Experts of a small language model: vocabulary 16328.
Below are experts of layer 2 (counted from 0) of a mixture-of-experts language model. Rows are named router (the router's row for the expert), up (a neuron's input weights, with its number) and show model dimensions 0-255. Each number is 128 + 24 x the weight over its row's rms, rounded and kept within 0 to 255. Numbers have three digits each.
After each expert's rows: "gets" lists some tokens that make up at least twice as much of what it gets as of all text; "mostly gets" lists some tokens that are sent to it at least half of the time. This comes from a sample of Wikipedia text that the model never trained on. Tokens count by the router's weight.

# expert 34
router:120093105125079104107100147125147125129108094124126145161104100173113137124126120150085151145088084151125138105132155151120127125085121086126096117097163107106131095108113135086075100152081081132161128151127118100151110127125170153117119093141094139136150151102117135133134149140114112123135151131146118110131122116143112112126145110129141116150132110083138184160124147096095093129166130125139121105161131142134130135155092159103149105113141119101170156152115135081112149148100133165142121113148113160148130124127149126097138123154158134135127098117139073115139129140154145134168129146077175088136111112130158090083096129130084140075090137105148104093109128149121157161123167112163073164072153094109106142143117118133132186153136132138074109119133109110107120115148152
up4:113175118144155117134118124153129119096108132108179086159113137128112137099170101113187119096144099106139142103100103120127123108130119128132149146164147138137157126084124098131147128114140115097100156161113127149083092134155096137144168124116092160118130173134133114116101117107119085132132105126153107136126130109174089161121158145117161125120147067077145101156175098142135076134118124174169139105137151112154123102135127146110146141115119123140109135085132150118116120129121141121141116117122131153106138137101125126112167126105133126154144113172159145154094132142123189114137113181109136146134113180132139151139116148150143108120106127065098183162148126110142143119160104106117108118117067135124154159122091186182148152128142105122109130185150124129138111128160088
up5:127102170119117139127139127142141112153085146105134082122129125110128163094145144153160108123145156152158153199139125103078144086108064157164124145179096103122145124146140111140111174115117139160158161096141106105118127115144145121152100141142131132141145157126097161118132144164119112148163128098098154150148155188157143141137122147124158142105099149115077168126154097169128107107157170121189121130119095121152115095117125137125126143127147108103110152130134152128094138160134154172134114139120148093131117117110129123143129125105155106135113157134165160132129160133135092136143139130140125097085111100136113078110140156196115166109136128154175132144129117124096117147127144126101142116091144076142119097114158127090112176130139132112121152149084076132097114126108147
up6:126136133116143126103190123094101185113147059116135126134111104122118100114066138118156150152101169170110112138143124133153161114148150126113113156131131149116140136131116104111099145111106164142099160150109148146168117157142148120111135126122168144133165092150139108114172166098107106150123117119121130183153114154123101132114095121082085102155154071177135140134116110137170132148124098140127134170096180149145148072113141112127146150091135119112141124147139132126117112164125166153093103135102161122162136133104129116153076122156134120144142108123101091113139137143168117125100155147166095126062152184152150116151108130127109111149114102122116104142127144097143137122149187090126117134135119166138163123123134125088097123142128159160143129151103104104107122137135153
up7:156126143129139130058122105124144110096148109145110145169126093140129124168136116144143137136104127157129110107093134138103124146099149130123169129126116130124107124176173113121125193141135140126099065174147109147127161117120131135135142080140138127159155159143135154137151152113153111103106132145112153168141090089121155089139148161102062122099111165110106140118135147100116118090126106071142111126116145101123153109148121140131155150130165168112082173102157152122148160119129104137125095089127148127168130144103135096147137122160165128096109111148114121080111099114089130142105098117096106202105148132144104139071146160158120139096114112093126109122131118115134161112146141155142133109102128169116104130169095103142127128137153124126124086159148089169106137128132120
up8:133133135076136133142130111161123124125120161132124105123131108146108130133139137180161142105173121118137151098121133103163113175131102164153145100108074172143123141139122127143169116149094154171125153121129078197169104126159107134128106135145125160145162165141105093135125094183135089143155136144167181079163114122121115139142124138115100163136147121207143120097197125143151159105142152139149158119141145141141122116117101111119141104161145131077108137159168125102154181122112163118150101130125105148134155134098126132133126080160149119139164152107136164136136139180157108108113113100132133129131113149154137140107135102140091140116103158135105136121142119124119112132146121139134090148111149159161170131124130111115084093106163136092163132144111122116163113130111134
up9:135121120110148142145117127130124122111150154153113122140135136099130126156149152111134156138107146109101142152114119127120116152099138147122113119183150181103126168089116099116159156097140127101113127128137155150117128141097130123118143134150067113126179111148095152114092169122126110078133140135136131153138094124163112099129109177141095125176097144148145123102085115110142116076132153131106092139109107152111096102188138132122142144148129129139138115122148131129152153146140125129122129126136091115125107134109161044168137108146129110146093125157177151123160143130187130155154135174123121139117099123186146091089113151135140138061121173118164184122132153143102085144123137119133140134105183123143159134139117187100101143129101148161121117161141140122172143126116091
up10:141131100147189110128112099141140180145173158136116131161095157106143085143105155134100151132116156125135143125154097123147126126162118147107115129113114141117143097123095116158117159093169134132110136067136146102146140089131103135106123133117110139079113086150151133108122114154124127107103123141112146122133089131124125082142136138129106114137124126073156171140157125144108144136154126130158178062170128170099119116157151116130164099143165132112134158185134126149136118141130149117112121129125139096130143116126135120094125127169142124136095129118078110137126156124157133126194161082153088121128099135141106148104112124149095117122106091075096119119089113085111106114133139152141131202156123138129122075137120100156125148131110164123183139148135076138131095149096134
up11:149135147130161118147111151140145136101117128137150139139153129085145146146108181112156104116117114162131131118114166148098110101161093170113102131155127116087134135172123143106117083098103140115149107104129144090161074127173102121120151145106087156130142128120100086119093188134096103148142117142131114113113162096081159107155149107122097125167108139172123101126130114101106100120127142141137172114119117145172148156137130159121075102130110130153082117112124138115099125112123124082136126133103132118120121126095107047127133160096118105136125176136138119130131133143125148113171152116126138072131143113151116104114129143151149090178117106120151102103084125082114094098115154130145103150099145140109127123150136072109090130134063108118112147104136106166103111139145146
gets: " L", " D", " W", " A", " P", " C"
mostly gets: " ±%", " Synonyms", " Socorro", " LINEAR", " Goals", " Won"

# expert 29
router:106138123161138155109085142115049145142142122108127105163129106100134165148116144182118103134112153140107189137170112126136108125120181112152117104137157133115119111110073111112155126146148113101094171122115112141093142136115148123092129122116105138100149134109093123107133129152124124083124142149121159106125091130138157146091149055183123116154116133136126129134127159134070120100156144126156115214135145125132108129106135152103140084117127129094160132126116146128125145140141133128124110118132135130112138110113117114100164122100126092110170126120108113064129146147108180126127130122108133118140133094112105151105151122126121125136142131101157050135143158134123130143119136106141153181096118142108126144111116105144131129224130131163105130100104132127114161109153165
up0:123086162164134133185120105136135131083111095151139164126163116140118105107068108165108112131103106111130140138124118121143132139123189144172099172123090116158117130137099115168138111122135124132119161170116187085130122165155079108148123092109089136143091129134143113132122132136111124120104147162148085115125102144163121182091104089116143127119146087160137133164152134114140139124129179147166135105118140109162101092138130115161115109140094143164120136135106149124119116138145109122100166186137127106169121105151135090118121112154154150106089088122133103125131111114156138119115115165095135144097132131090129145102133134090100131164135156104125144143137140068132124115127139104171141123106143110140169157093113084104121161145097128171157123109101143130128138176137146
up1:111127145100123117136137125110148141161153129117123131105151121140125137170134103174131090125063142121098141145119157089147202167101160103167140196110115158096110165122105128142090114102144087102149138142120137118128102123127121123148127103109123129131130134118090171098089171141159128083142105137111097112129122138100141126120132145159157128133168122152139154129133172134119115137101137134105153082090142123089110100125072127110134148147122117167104102102111100150096100110096166148125108138113072142151141149116159119108121119102152150106137142120089126144132113156148139136148145145117132111091145110131095142071121112112163122138131130078163137126100112155117121142156138127130118077110123175140089141200112142102130098179150149143170126136157139178117114127142113
up2:065077111122174121087151146120122125148099120062142102160125115125093111172116152128130184123085106137157137112129104165125150146142120160165117109172115087152117143102143146127123155146114162143158122134131135113098143107130147156109103115092121118165158138144142149119132139140182122124133165166135132124110114128141133119098158118106123188119096153126094154152117126170156108114137109081132140163121145111113118149132153126111151136141148139120114128180133111134119165068109127150146094154151119164135154143125139120120125102125179153104157143128151093111177081073186155154108125150125163103148080129116133146133119123129168087108161120125117077142098119130130119143127136096110168112119126150130077135166122113137155131123101171104141141131120126132142107103153145
up3:120148086092128127170092109114157143107174125130143139137159144137127124161121158125127083128126134136124114136103132163123147156128146126119145156113062082099072086107141140129121158091113105125135096123154124085149125148088162123155136069152155093138122121117106136156116147112163066093122136131150134135175099136117117115111090120140142132141124140090087141084118131122178126124118161106162128117116133101099146124117127104167115136126120150120149161173156132165109103138168116134151091162137166114120130169139134152125139129101154103112103114163164081137137149148040120142084159121112129143137148098103126123115097071168115138112140127115108126163093131137131191138114140141112145120141169128172146155130146145117133123134152120121127099106164099135129157114129153
up4:105116118098152135169119117132123133114115090116109137176156119111138129150141137165120133136144128122096135164135137102101154142162127172094130114110121142078097123097117126130151145128125121140115156103182102137118088122101117077137118129114084138164123128127131129132139157122125108156109155100127122155150181126162172136119151101101154117179161073114100186144134083153113086126125120116089114120095152102151121145155126148142139096137080174136162154147093079125089101152110140109102155134156128163176170143133123125125113113111102117117154186121132141148114118108125121144164100159141152140115087145157118115143090125126129130138073095151170150152151115130162147124090126122165131122147131154149062114151121156130102153123176126176124133123154107150118097135129125
up5:152132120131135132141119149110174114172156115166140133125106131119115093143113143115115126089115045162154138144130148104134063117148131132152132132131128099149143132129103122160154145124106124105142136115128100165135187119103174130128148133097137141128127104164084119159134167108129106129133092179128102122125086147140143149095138106090174137124137125141152163134103106142108100112141118093150148139118153124080155129133125143116146125140102102137091119100048167173132133148136097132111142119170112125129097103125101171119148108127110111102153156132145116151115138135145123091071181161110099106146157116117118126086106148112102154119120135122149163119123189152134107114128088139106158148109117140154132159129112126142123104104119085097154136071127159085121158078127104
up6:153141090117100135168139099137149161120083128109102123106111118156106129120087091134132111117122140118152142150138118112127148139099156106118088064115174125150104157146123130140144152140145114110116159110118149091113129119099116139134143126160118105180123103125120168098151122137123142112165136145151132135112149125153129141111153094090152149052123144117140155147090108106106101139100153141116137127131114126098125158144166115113120104142147144119142207149087145118139112125120108135131084158199138159100129141111168108133122134082110095159209152117089144125144084124119149097144128126131133124152093140103108144144117119130090150143134105117129147117112102118069154137121085091132131136082111093088156158131118138140045121138130145130132127117165120119156125156110146
up7:145145134114175120129133126093132160132108107173113117176151115143132154167134142099105057154107100157166157131132128097103139111129123114127146098084122128137115152135103148082094140140095158154124132138115151121114103147132110119081150120171149141125143146120130107128141141115106084066145164133150131093112115097126089170140135088115143143104122111114144180143159095180113137124156135112146103119144124129115157157139135123080119132111161120092122116118121148156129086120123103123095146151132129138159140102146091143138104151063146174124092080175113144096103158122112115121149110105146153143090105159122137104115134121125100131118139144149089168111121097135089123121119134124126152124062132100138079116146108132083153138166095104131147162145112108095146085127147094
gets: " |", " in", "\"", " \"", " (", "s"
mostly gets: " km", "}", "\"", " Men's", " wife", " %"

# expert 50
router:117133124128122107149146161134115112136138115142173166151140104123162091115108146201140131101123121117129172120149113128105117081126107104138099101091166111103112150120122140144092114148119127112117171161133128105134100116122183129115048093134122122119153109104146149102106141139113106132118133139156098138130136125134118103119093074111142139135106100123158135136111150078217105167170147120143138138113129114102118157127095130125116103087117116152106137133100150092126114137104144140135154215178147116115131140156128129116130101094147126133141132137108114141127164137134131098151147139127151083138119118164139068101120135144092127090112103092122080109133144142111164134078118120144125179127119079107115166154126128143099172132137144114114110147140142088140124146154158
up1:136134141100149151138142071067142127160120076126122109114136141204086139116155115161134136188080128165119142109104109128164141107141136114109167123107113161131111109154123082121138138106133113124154131139104120127140140130145151156123083102135107098120080129107139141125138124138113151137112142139137078142185113125143117168140099103151123082119116151142114087148140131148154166133155136124133142084139127180141124135166078128123088106146110126076117090070164148127111125124142152132122087153140185115114117151118146111102167116150147168110122124080133145106122138122123150085097098147102167105143122153125124157150116151128147106133118128122130157140111097122142152109136105096177149132173134116132090126168141112104086169160131134125084158127144129113124145155144131
up2:119125158137101143124143129134102128095099144158123108178141108139139132139109106176086151074125141084075107105109135109169128102128169149106138104157103106122089169131134149133135157110143079113149173160141151090105105139124120126084126130096110106089106092169155116126149127177107119153127113145108135124118121145079116150187118126121129109143141183128123155152085131122123153149124125091101112138126110068127144120110083149124176092159100066122136134110081090101077112101145142150136152150116116156130139139090131117121088101131162126118132106135137129124085137104101133128148123146138136109131150136183103100180141097138111134159111121143103112092106129130168141121149123132130081123136129110143112137145102187108116145110126097104117138102144119109151115126104129
up3:168138149121142115167128120158132126146169130108135079133144169129116119133154131117127134143123112121128100091137109131107140133136091146139135115150111133101124135128152132148116118108130106111188140150114172108122096175127124145105108121105137152098150129142153136139129103155122095079124132119105131128139106117177155093134151073138125106166175113106113151132101100108119089120129103113143128107126145116084132143112141120105138149072116126104111105100109151153135124119130161135139137196116141076164176087140108158091145139089183137096131111114135110131079117152162171168117161126132100111117139107096099167144134146076148118083087114125114192116120062109107148164120111117153107140147188083145113120127124106100125143136124126125162142157145135125096084100129128
up4:098101123126129132114154130137090142125132164144139121185154156088129158115144100143131145125108134145088110105095156134101131107128136143147158107110119144151128141168117122155119131137094142113112129084129155119156147140184128127090083132096102170105177149125123143079166116151079130119142121082145108185145111149154112099149126110146124092132116177163128121156179115114152140148109162152140142129141127143112153100111130118129140120105140114108129107124126195174101144114091111119153123138112169113094149107114147164093117146164148078175116127122149086149156115122092114130162145135120104144112142095141129118141147128100098102119070155148157085132115117131114118118123092125110152087098102165128110132097130121144153102116132105125165144128152110099084141061162151
up5:070125116100121098106088098115123146133124129160092172120114071138106123104097116153095128138151139128095143161134095098127082118150131163141119168096131114108136172133153121151088098172136095131125133157176151121117083113145144113149114101138117112157111135111127125098138119156145131113135133129121146093138116084140123167106121126095127128167115091124072104129147154133164106113112114154162105136117099128153156146098156141110105110085124085155113107180120129132149077174125103112088158140129122138129080110140184127122160142146143108118145103153136128149109141146116130125173144145118111099141101124144139151130140113113158068115093118116141122113124107108116104141132112090106093086105137139134082112071110170175164134116130151110133154091168160122116110148161123
up6:113174108115120126163094143148148133118078194126163156089175154133174085153139147125174164163127118122148112135116187124155135107119097148139148152145120153098108113113148149111111140116124169131114139107125105114137122102138143127100148122090122145142125118078128157119155121121141117088120133109126105073120142121145070135114130093113084125141083110146134144108116148118144140165122157169090135124127125107062159145132096145062101117119138139088143102103131120099127109105135160106121131115142108134163116148144124148131140137131090125122151078091118131112098120112143149161144129110121109102119141138143108106091125103156168123116122198148115143068098119102103158151108101125166152118108149173126121111092136112107146130128152158112118130099125130113103160082155155
up7:094148123134090141127120130103126153128108141130130134149113166104103092137122099080120134119107082138133116146127093111121111170146169108107113121120173145123126142151122160136137147129107099111123132084139133098140127173126095125096128122089121124146110130091138091078133102134115155123128083120124104161123150130154140142108097157134121104132168156105099130190101140100116109119116172090169176133122115141148104141085116124126171108121145129128116157125058115119131146088133166140105128103159140118110112180143159171104085111160120124138087110193117106166111103103170151100139091128115136129132156141120159160098166138125089123125102138109115122095111134133114130146085124146140146109156143169085151127102134119130155135164086122089136121131129094141154100127141198
up8:146151162083161130143104144121149126134134112100137141093120131136097117126137135130162122126088155124138147115092152104138122140075083153138131116118120188108140135115135102154132106144122140136143098159132110082136111137122116141117124098172167114127112148138160118087139166093138062135128108126102165154115184110135116157057141111165136178118132132129146131111133079092145116136135095104116129099129133164132150092119082135080125125139111153142131099095099101119089149128056131093126120133115127129135156084133158114137102102158137131115122129164115132132114166149163076133139132094113183123136113091168155167099136102113156153117115093134147168074101141141114128130100137109139121133112141136091147126150104138092103104156108109121134114163153154158100135160122097
gets: " (", "_{", "P", "L", "C", "D"
mostly gets: " (", "_{", " (#", " (\"", "SI", " (−"

# expert 18
router:128137105133143093130112138122088109109114104078123133168141112073167159137111132189107145120096143148122131115122096132151094086141114087112105116106149138105113068105118145111135119125107123113110118136129092108146102138121160141114138107142127148116147124152116139124144152159112107152140133107188153122138153148155107138131119138119138149133114109091186180156139163106111115126151150105168121137097149118160096152119110139125128121142101112164099145133090132115125121146102134132103116145195093117126130119136091118106134109126134156105142116135099099116111166112120165126075129158094137095152093114145136110109127127148097144145116140104161115123102145115087163143126136089110078176122171089101117096177097123106042140153140155099114149121103119102130159091125179
up0:142072173105134162189122121104204114136143114133101166151135124077094139127101134159123108123131096140144110084108138108113110112120134101094165155093125133107143168123119135116124133135117128081112138079169128122145092126122143118100102166117125147101167134135126133119119100129054139134140124145114090118069105095155128110102136152147144144103150119154141125101156158131108120101135135156095127142114089114121125114144127158164134120085130106144154128120128179132085093124168170139114096110181169140139141145139123075137101073106122122104122082115115139152118122127131148138121140166145157128122129116127112146088123144088147175133119111130099103147141143136161101146111151121081120131152136112146136088123094094136097118127112145122150067090107146141121145113127113
up1:149109171164097118144107129133145150108096093143122115124124102145102138116162174120117174144127143109137179121088141175150142103157175137137144166125179105141155099157168131106154065121131174136135134137122163097165096116094090093120136105128139111128137122130126106097099111109166099121118084099133161113135153136158115159099117132105143143133153142125139147111130119110108137128160143112111176101105112130122133119121109098151161125145082140133160128095126172127105130196138139103159148116120141147092145143099176131124099126089113130120143158142078103076126154147100098153070137145108117121094097125178179089121113146115117076150146099121124144141111139127112109130178126151127122158138100155124124127138124152115156115151132098155142102109157132137160115098147121
up2:124097145119135070120126118111133147173097118101115124141127092173121125118124151137118093086164178141088161082113125087103140116112120148151092096182125119135156108115114156122165118117125103130122158094135139140134118091108118106136096120161148131125127133134135119108079106141091077117186150130138114114112148196131134106150160104121135154147108151133109123135119150144085088102122132137121117092114130108126159061107124140134115081105123121169076151072134146113105136131109147113151160153133131092078097134082122125141129143119115129113139111111128120066100129157126113129121127165155152089103137151099122134132127157120142119150112126140144166126134125149161163177127137135130117169146120123112103106108131121113090122116164154120104162089129112174068112165127139
up3:177123169095110089137133124098127124135133114137151146168165098135080108096157100105097152110136186117132133119097161120115114120097144149085121100134128111169142084148107158133187171131157103156117089108144129113136126150139091116094124076162110132075140143164132115145138143153112190120130136105174134137147165174109133151130108155100199074174085112093126119092113119127121157129138144134112075136121124157150117114134138131170105143073104137122127154122138111106100108131129137104137097122151125134155162139126112139110148112153123094114130121143114141112135142122110162123145130110133100144133129136124176139105115111139146127065115176103103123124098149141113119162137135155127166143133142160157137117154127122177143129113137109111120105106146101078147143107121099
up4:119121160152170144126138144114132139143144106126076111129114115126157167176085108106088125120122130104158157133151174099136124105140055135079122122140132128119123092111073122126141121130131105112114148087134162120167104135099124130153125145077161089100154173090114118112096127095183142075134098096115121131111130115086097101119102131112138151163133149161163112148109114111137109129117162144158111136116179111106149090130094106135112140164109152132135143094120160116143135136110155148131095149130133124191134138139180126146113116134091144124167093146128126121119140121109117170132157117125102129116172111135160114138158133129111119111150102105147141096101124146106163143162101152126149123127142128166075102155138126128107171127170077168129147133077118148130106161139113
up5:155180123116083151096151142129154122134113105128115118177101129101115123121136132163120128127117179136107123133171084117103147164091144113131135134151128119100153148115116121087111141133057156169115116144095111138119125096137103064095111089135128161114130125124132147182138144150174124117119105153103132126130112153087097101086137112130137128149129179141147133152097145121142159143095119115147137107117165127158112114167138151130092129127102168146114127136135141127127152129131098163177129138133130080121136123068138109126107100117158117159133118115113141097130142154114124185116148111124103095077095087127131156131098154129131124163124134095149099146133126143147109143142180162093130146154127119144154138148116095144129133152144140169127173092168177094076091134170147
up6:134130120166133151101145123134158147202119128126179124113147148136128145105084122162146123140104158125142134111144128137120123134126135145120131158122124102099152117119118119175114141152120084149117137143158110130120146149133085117138122092147129141150126132162124108127120165123176155109121154139105149132134145130172124128150196139146124114154131109142127125113144128157116137118115141147125149161098163100090129180107156151116151149129162138152107118156102073115105195133114136145146102133101131126086122136120181130130095159085115133101123120114154138113132144132090131124118119098162120144134121106141106155078132136127152105200116155096119121111103124150179143125101130168096075171087121098128132109129091111161065193129075145122111103164168143130153106133108171
up7:143160155096147152083116097111138156094099096139113131139108149129141166103082158119143116144148138140130126136124122112154124118067151140095144074132155149118130094081158136155126146153126143176142121132102148091134110122152145160147154127065110148129159128097107116154137104117112106147125144134152131139145106153133113108106126127161131123122137121119094128142148155155140121120155117098170165102099136127103159151170141106163164089114142172108132160110122120141146140126148069111155135152150120131090108105118119145111128124108117124100055103108160140151106119130131092106149151147098128083165142132141124147088111075135124101067165132123124117121107094107144148155123137155122104101207092153102153121135102177147109101119105140107084122136112111106119134126165096
gets: " |", " –", "or", " -", ";", " as"
mostly gets: "or", " –", "\":"

# expert 41
router:112116094116069086135127136115170142109123099124140144168115099150166154134116163129118163117079077135111162127156178124135133102126116117122127106136119111106144120108095123123125090140116119106139122136154096094155129117148163133149115127118084137159167137114115149146121154093138133154146122137151079158147143156158108129127093084101139111138131148069136152159128162095116107156152160122144133147083156117112113159121119147158116088139091110129132141141111130108145142134118141137148142132158130118123112150150115115111154114153145121114150085114065051125148134145140116108141143126124117108168102113113173092112114149137101136121120102101150086139101152139099197169138102106169083168087140128109112100126093088166141158171116126133132133129122149088155118152135174
up0:139153078117122170131118150134190103123104135113128132114174107106123114116126148121136130143121099130129146152111182110123123183122095100076111118127109091112130158149129126152102099125123136123109100166134117117140116121134164133126161147157163139155138151127168078145152109128153102111114158141107106123128105140133138142117141110137141122160112163115140149138112129075086120116147149117128152169147113158074138104137108088085096126116112104105080097108079121153113129149152108135149112111140109156132108099143143120124160117139126177112162150140059103156129127154163153124157142132141155111087147071126104113132142141126102116133157173132142166133125144134166141095144155164142131127137161138130117141125106171178125101115091115177186131147153161135084145069117131
up1:149134104166108142144147151118124114143124113145116131127132118159093112100182134109110154104131135107133089144116144164152090095101139086123098155127104078101129159091151137073091113114126108105130079132169147081113159105101133152140111157121123098147091130187109124129115108178135110161112160116114147127127114148137151107176144088176151115156128098094142134149146112109144120107104138132170143134110135126167162132150113132106095118138097151146198160155123183115095107127145135158141137104105075099144142161108137131146132119110143068187171103131119106098099121113102108118090138139146116116141145129152125133140118150127129145151170154157111143161096123166145146144120094153148092107122157122110092094120108133146114161107109128128136114148108158121125091118142149
up2:134147088096197157147118149104146110158078168149137104134103099118147110170101152115155115126123145131128152099122109152110142092087101104110164139106161109072132120132166179101160080141136087115189124130155117136122118115121155116108122124127126147100116142164128135162106119118127104112120164158107148123125147133150156095116121116128106130113111156121138106106141069111133167159136096127134133168145113137069126150099114113129122145104133166106103125107144180090094108105122171138124111154117142133115129146132101165090152172115109116110152164143114110130120096101109112114114178139128136130145137130160119107119136120123150152099105116099133144174124142126122093140126161103144090130133122149164134124131150103073132084121127106075180119169113073156146135135133095
up3:076109139104150110109191110164149085153154121094120145157126115145113130150175111100076132097106167131095116105136154124131148138140140144153154148150119110113146131107134126130135122120119128134157075081138161156157116121170103095192135134138138148126116103139106118119145165124166109134145181085125144122091149153130170121129124163108125140154117160136149135115139164120151164130129130135131138101075147110141181114200089102165154103114098141155089153136096152146137117098089160123110113148113140156105113128114101124121144147138100144138121135166151149136127111114138160076135122118115151135127113120169104105135133112119123088138132137130105140123145125104133170166161125134090079153119161131164077149123088160160147109161132097183112137148117125122114118134094143
up4:138126124131166168138166129124103101142123125124148130130103124120125123127116111133098076137142123150097145089153116115136103125127122098142142104152131162162110150125104136094112121150112143139115142140121127170126088107127132143084099100150155146083115123144128150132150145168100112151143109142119138124178095102194143144116167142127140117112136128134127123147151137143123105163131148082158122117120104123141099141116125062113088108126094132111153130137119161131139137158094121123184102099118111121107163139163154104167075164098140105122131146113159178118124144137167108118096122131132157084124098096108088177118117154042140156156100145105157140137149126148154156130086131152124190130085128150130105097132116130145121120134178081121158124077158146130093146118111091
up5:135123122111104149119146122135065145169116121102075119133125073158130152138113138125143139087111136124162125106065103157162144133108110123133128104135136110152135114132101090153157098128144148108147128106128174081145127119146160112144098100119124123109134129131147149080135120092126156171155181120140156111116120115134103086097145120116108115123155132125136092111126157136131175154095122120108105120147097145124170117120115078096097114102120144114106133147108112084153170118117130169187161130093103147136160116161121136136138116141131071169133118114116103132151134112108146166130132140138153129098171127106117121106154175135117126116104148156135104145126107138164190167126182162147128134128177177170127098128092125117114069141128148128089110112142112128095118131139088
up6:132139135145151112152139093110132090150167079126138106140196112087113113153155138168162138113081105132203139148048138094109143136098136134158152162163159171142143163128113090145115102112110099093118125117135093119128096152139182139145121145142114153139161145113098087088110110129121115131130112158135137130117132171152132113130136088103133142125158078122106143138120144135143126178116141076109110120105163082139166132109117102140074133121151133100133131111076136170143153122116150148131082129128118137106102131120156120087160148105093135112152123145106131153126166160144122117151119101097110121103133151127147154131090151117116159073153120128122133147136124128137109125140130163109122143091125115130146108108151066155119116124138156150099132100112123110144114146112166
up7:126165125138134144099116124118113137102135146149155119175093114114128134118160114117073161099171094165156134106138089145082133127140094116176092110134128081150090131104097152127116141132118090115168182169124138147119155115133098136113139112112148119138123148128145138132142132128091104108101116117096118119147097148130122136152138104130133104147133116141097105127156115067069114129113088078103127139128159092113077099119105105157191128113145165161127122141132172123108144149099132141145100171101154176153133127123120130119150073105146141163115129149087121106121120094124178141151122138126106132165131159141076095149168109161141153119121153110098139141119108125124148132099142128134114128130136097123138182126095122080080158096132145124151148076103133114109137116126159
gets: "ad", "d", " H", " D", " F", " S"
mostly gets: "ad", "d", " Khan", "abad", "-K", " ibn"

# expert 26
router:121113109060090091132123153120153108148134097113118175156143116153112129114146147138112162147099091183120159119114144163124104121139124081085116075100151130094130117115098132111078078151106099093164101172159102116159134084086161114123100116127122163147141122113102118137141138107099085136169154122148103117140127111196106089108117096114165118154112104084132154141122143100140134143174170143144103125117145126106132151130116145135126093129108106129145145113110125089124124127091149156141134165156144123140167145121150101099144121125146100088118098144126109138121151119156139117154104122143147100159105123110166068103118123121097123082114125104140108110098129145107142145110129118150114161087131103102075143126134150134129191146126131111135145131140108086103127125150157
up0:124142150088180107187132143144096112113101103100139185163170117103133139100163129142098143117127136130116107143137150129086101091118112073100084132116138188106145119092089140122135123119149114107155093150171156120126124133147164138125083151186093101125111111087100104075121178141090117129111139129125121117116165135119122148114134124143105140081104114134124171129144123135092188101125167118141095101139112124150167139117122102151123139180094124121141116175106153133135084123177127121118123122133133133115178098117120114157123134125140132122140111174135091170122113144132109176118083109158132084110164140112129115124125144123124139122142165113127128145168121093141137096136118158141148108143103148120096104109133142145156117135141153127150162124133100132095127087162159
up1:126094080122098117080132102129112081107146140113151128163187090146115132158113152118122119163119137167125103144118169109102113107147150112132134130156126103129186122086139164132109148127135130137077157104147117113136121136141110113143104114115120146130138127116148128124142153129149117147129186116098135093118113134127121070120142113131123137169167165119133155137119159171153099166157096131151115139096155146138152083158112148166156118173122155121119157120087107138127095105110129053105117141143151146138130142114136108169158145108131139126173133157188117119172154209138135116125191111118129176122165114157163137128122130100143131144116155111120129135105136112138124183097121145156124137141135114112145128130145158159108136163096103135125124152148154138159173157115140
up2:133068113107104136108125113152118176157139126145134131141126144158140083114101121106087110130120117103147164138147097148098144099061177138113100134108155136118125129112160139145111162102128155153095154143151146144094114126127134105142113104121144105072146136127117143107155159126137130120107082084120097118088137150117142152148120153109140113119123150185149136161102106115133172146139153136107137131133203126134113149127143120133122132143128108097155143153142125102170144064143134109116132173132149166126128139148107121150175116073141135130124104141140145108124121139162104101126111112131122177153086108110128103125095158151178131122142132098113162125112098160099163114130118147132177147086143139119160137099123154088148154140141106126095132204126093122144169144079134
up3:067124109128103091123168096108090211095107124132089184101159081095133130140097136104154167141153114135115121116104119158128092151129132151136121127059141141130112163123151139126105127096108106114144110129134119141119123096158119148162148157112119098151114074123091147157064131132136153141103110102152130158127151091133115111104112159114128139140166142131122115128142142102160095139113137114130111128138156124100119128129129149153141122159134097115160158172111144146099140144109148086152133101119113139154141137127106141149102101088143074121144159207114104093132139143118109119120167139163116120119111095141110126080128125164137116131101112162146084119133106101125102125140149118082144093201101152135134150163135130148146104146102111138126132141109152149131141103136115
up4:118128126149139126162121134094178114167137120129135116099152087137140114118161202124146121129113107094152138134138118151109136085161091122130092157102107137092131134126126132135115118135170078113122152138037125110119131131114140150152166158070127140139112106161177100124145126103135125124100110077116152143120109141189074110153112171159124160156126111135146107126122093134172145108129142133139037113145151139141134082089154163085195126134171158114128155115105111127100126123132130099110137158082139130111134125151136089123117161092139096109135151129107105116146131137137132127135109132127101163107118142129126153122118113144143129099096151123105123105171135143116128130120142152123131142142110149147126074119120118121085154105102138133090129162130129158119108164131111
up5:106121143173162094134165118142132195132120147142118174138137157143127148111124122122126166114133133139122097163094108122114092084175105119129160129112121137122080103136146108112161137130093076107121126107107165092110131136142087099092194113131110121102105100140108145117120132122126110112144130138119117150149101140098121114145146139098119118112136108117085137118183110148079082114131125157097193159115129118109134159125088159085138127122120101148140096147154078136133104066121142118144112155111146123141128095080124084090121134131137097132143100132138130127129110142153128071080158103118104140105107135153143139132159157103152117157115120100090084140123129140107126113120133150093101163072126109181111120140129137085136137129129123140131173139130149127110156124174159
up6:133172119090131130120126151088150175124176150118130160133089094148126144127126158083154157148109125117090110134101153146123131142090144131161107152065131125161156139122133125159126075126157125129159109078140210101132168158088111158129126127129177146128140111102122150127144131191105112167121138126112107116103158132145123142106109130121125120103129163132154139171118134135100156112107179093122138154094155115121154148104132130185131160134162155127115123101133121130114160147140131156148131094156142174124130144153174136124110172121149081155158152123100154137143123116143129125156167152125142149132187155148091118132134149094133157129120135105089106126108121146143157151114140125120127143107153139129144122124115152111173148127116171135119114044129138149105108144117112
up7:131113127138089146101157147104123135124118121117119111137152101117151103137128119070125121106123100162116131159117153172142118149096138114135119163122102104136117159109134154141124108105119158118086123141090169094147137140131096146100113142124164100099071135193127147145151112134149137142088149108181109128116142139134143102108120127157160135106097110112143141108133086165163108114094133151129132079119106149123125144162134115090125103126132113131149162138109156117128067125123127119160070165110147159126165124186115119111135127130155161139170070129107097144099139116098124117111130104070112149136121126096141115125084168157111149167129170130143132132115111117118120121086116108145129105105101116098126057139130130111102100056099143122136119130148082132149124124185163
gets: "==", "===", " He", "In", " She", "On"
mostly gets: "===", "==", "====", "In", "After", "On"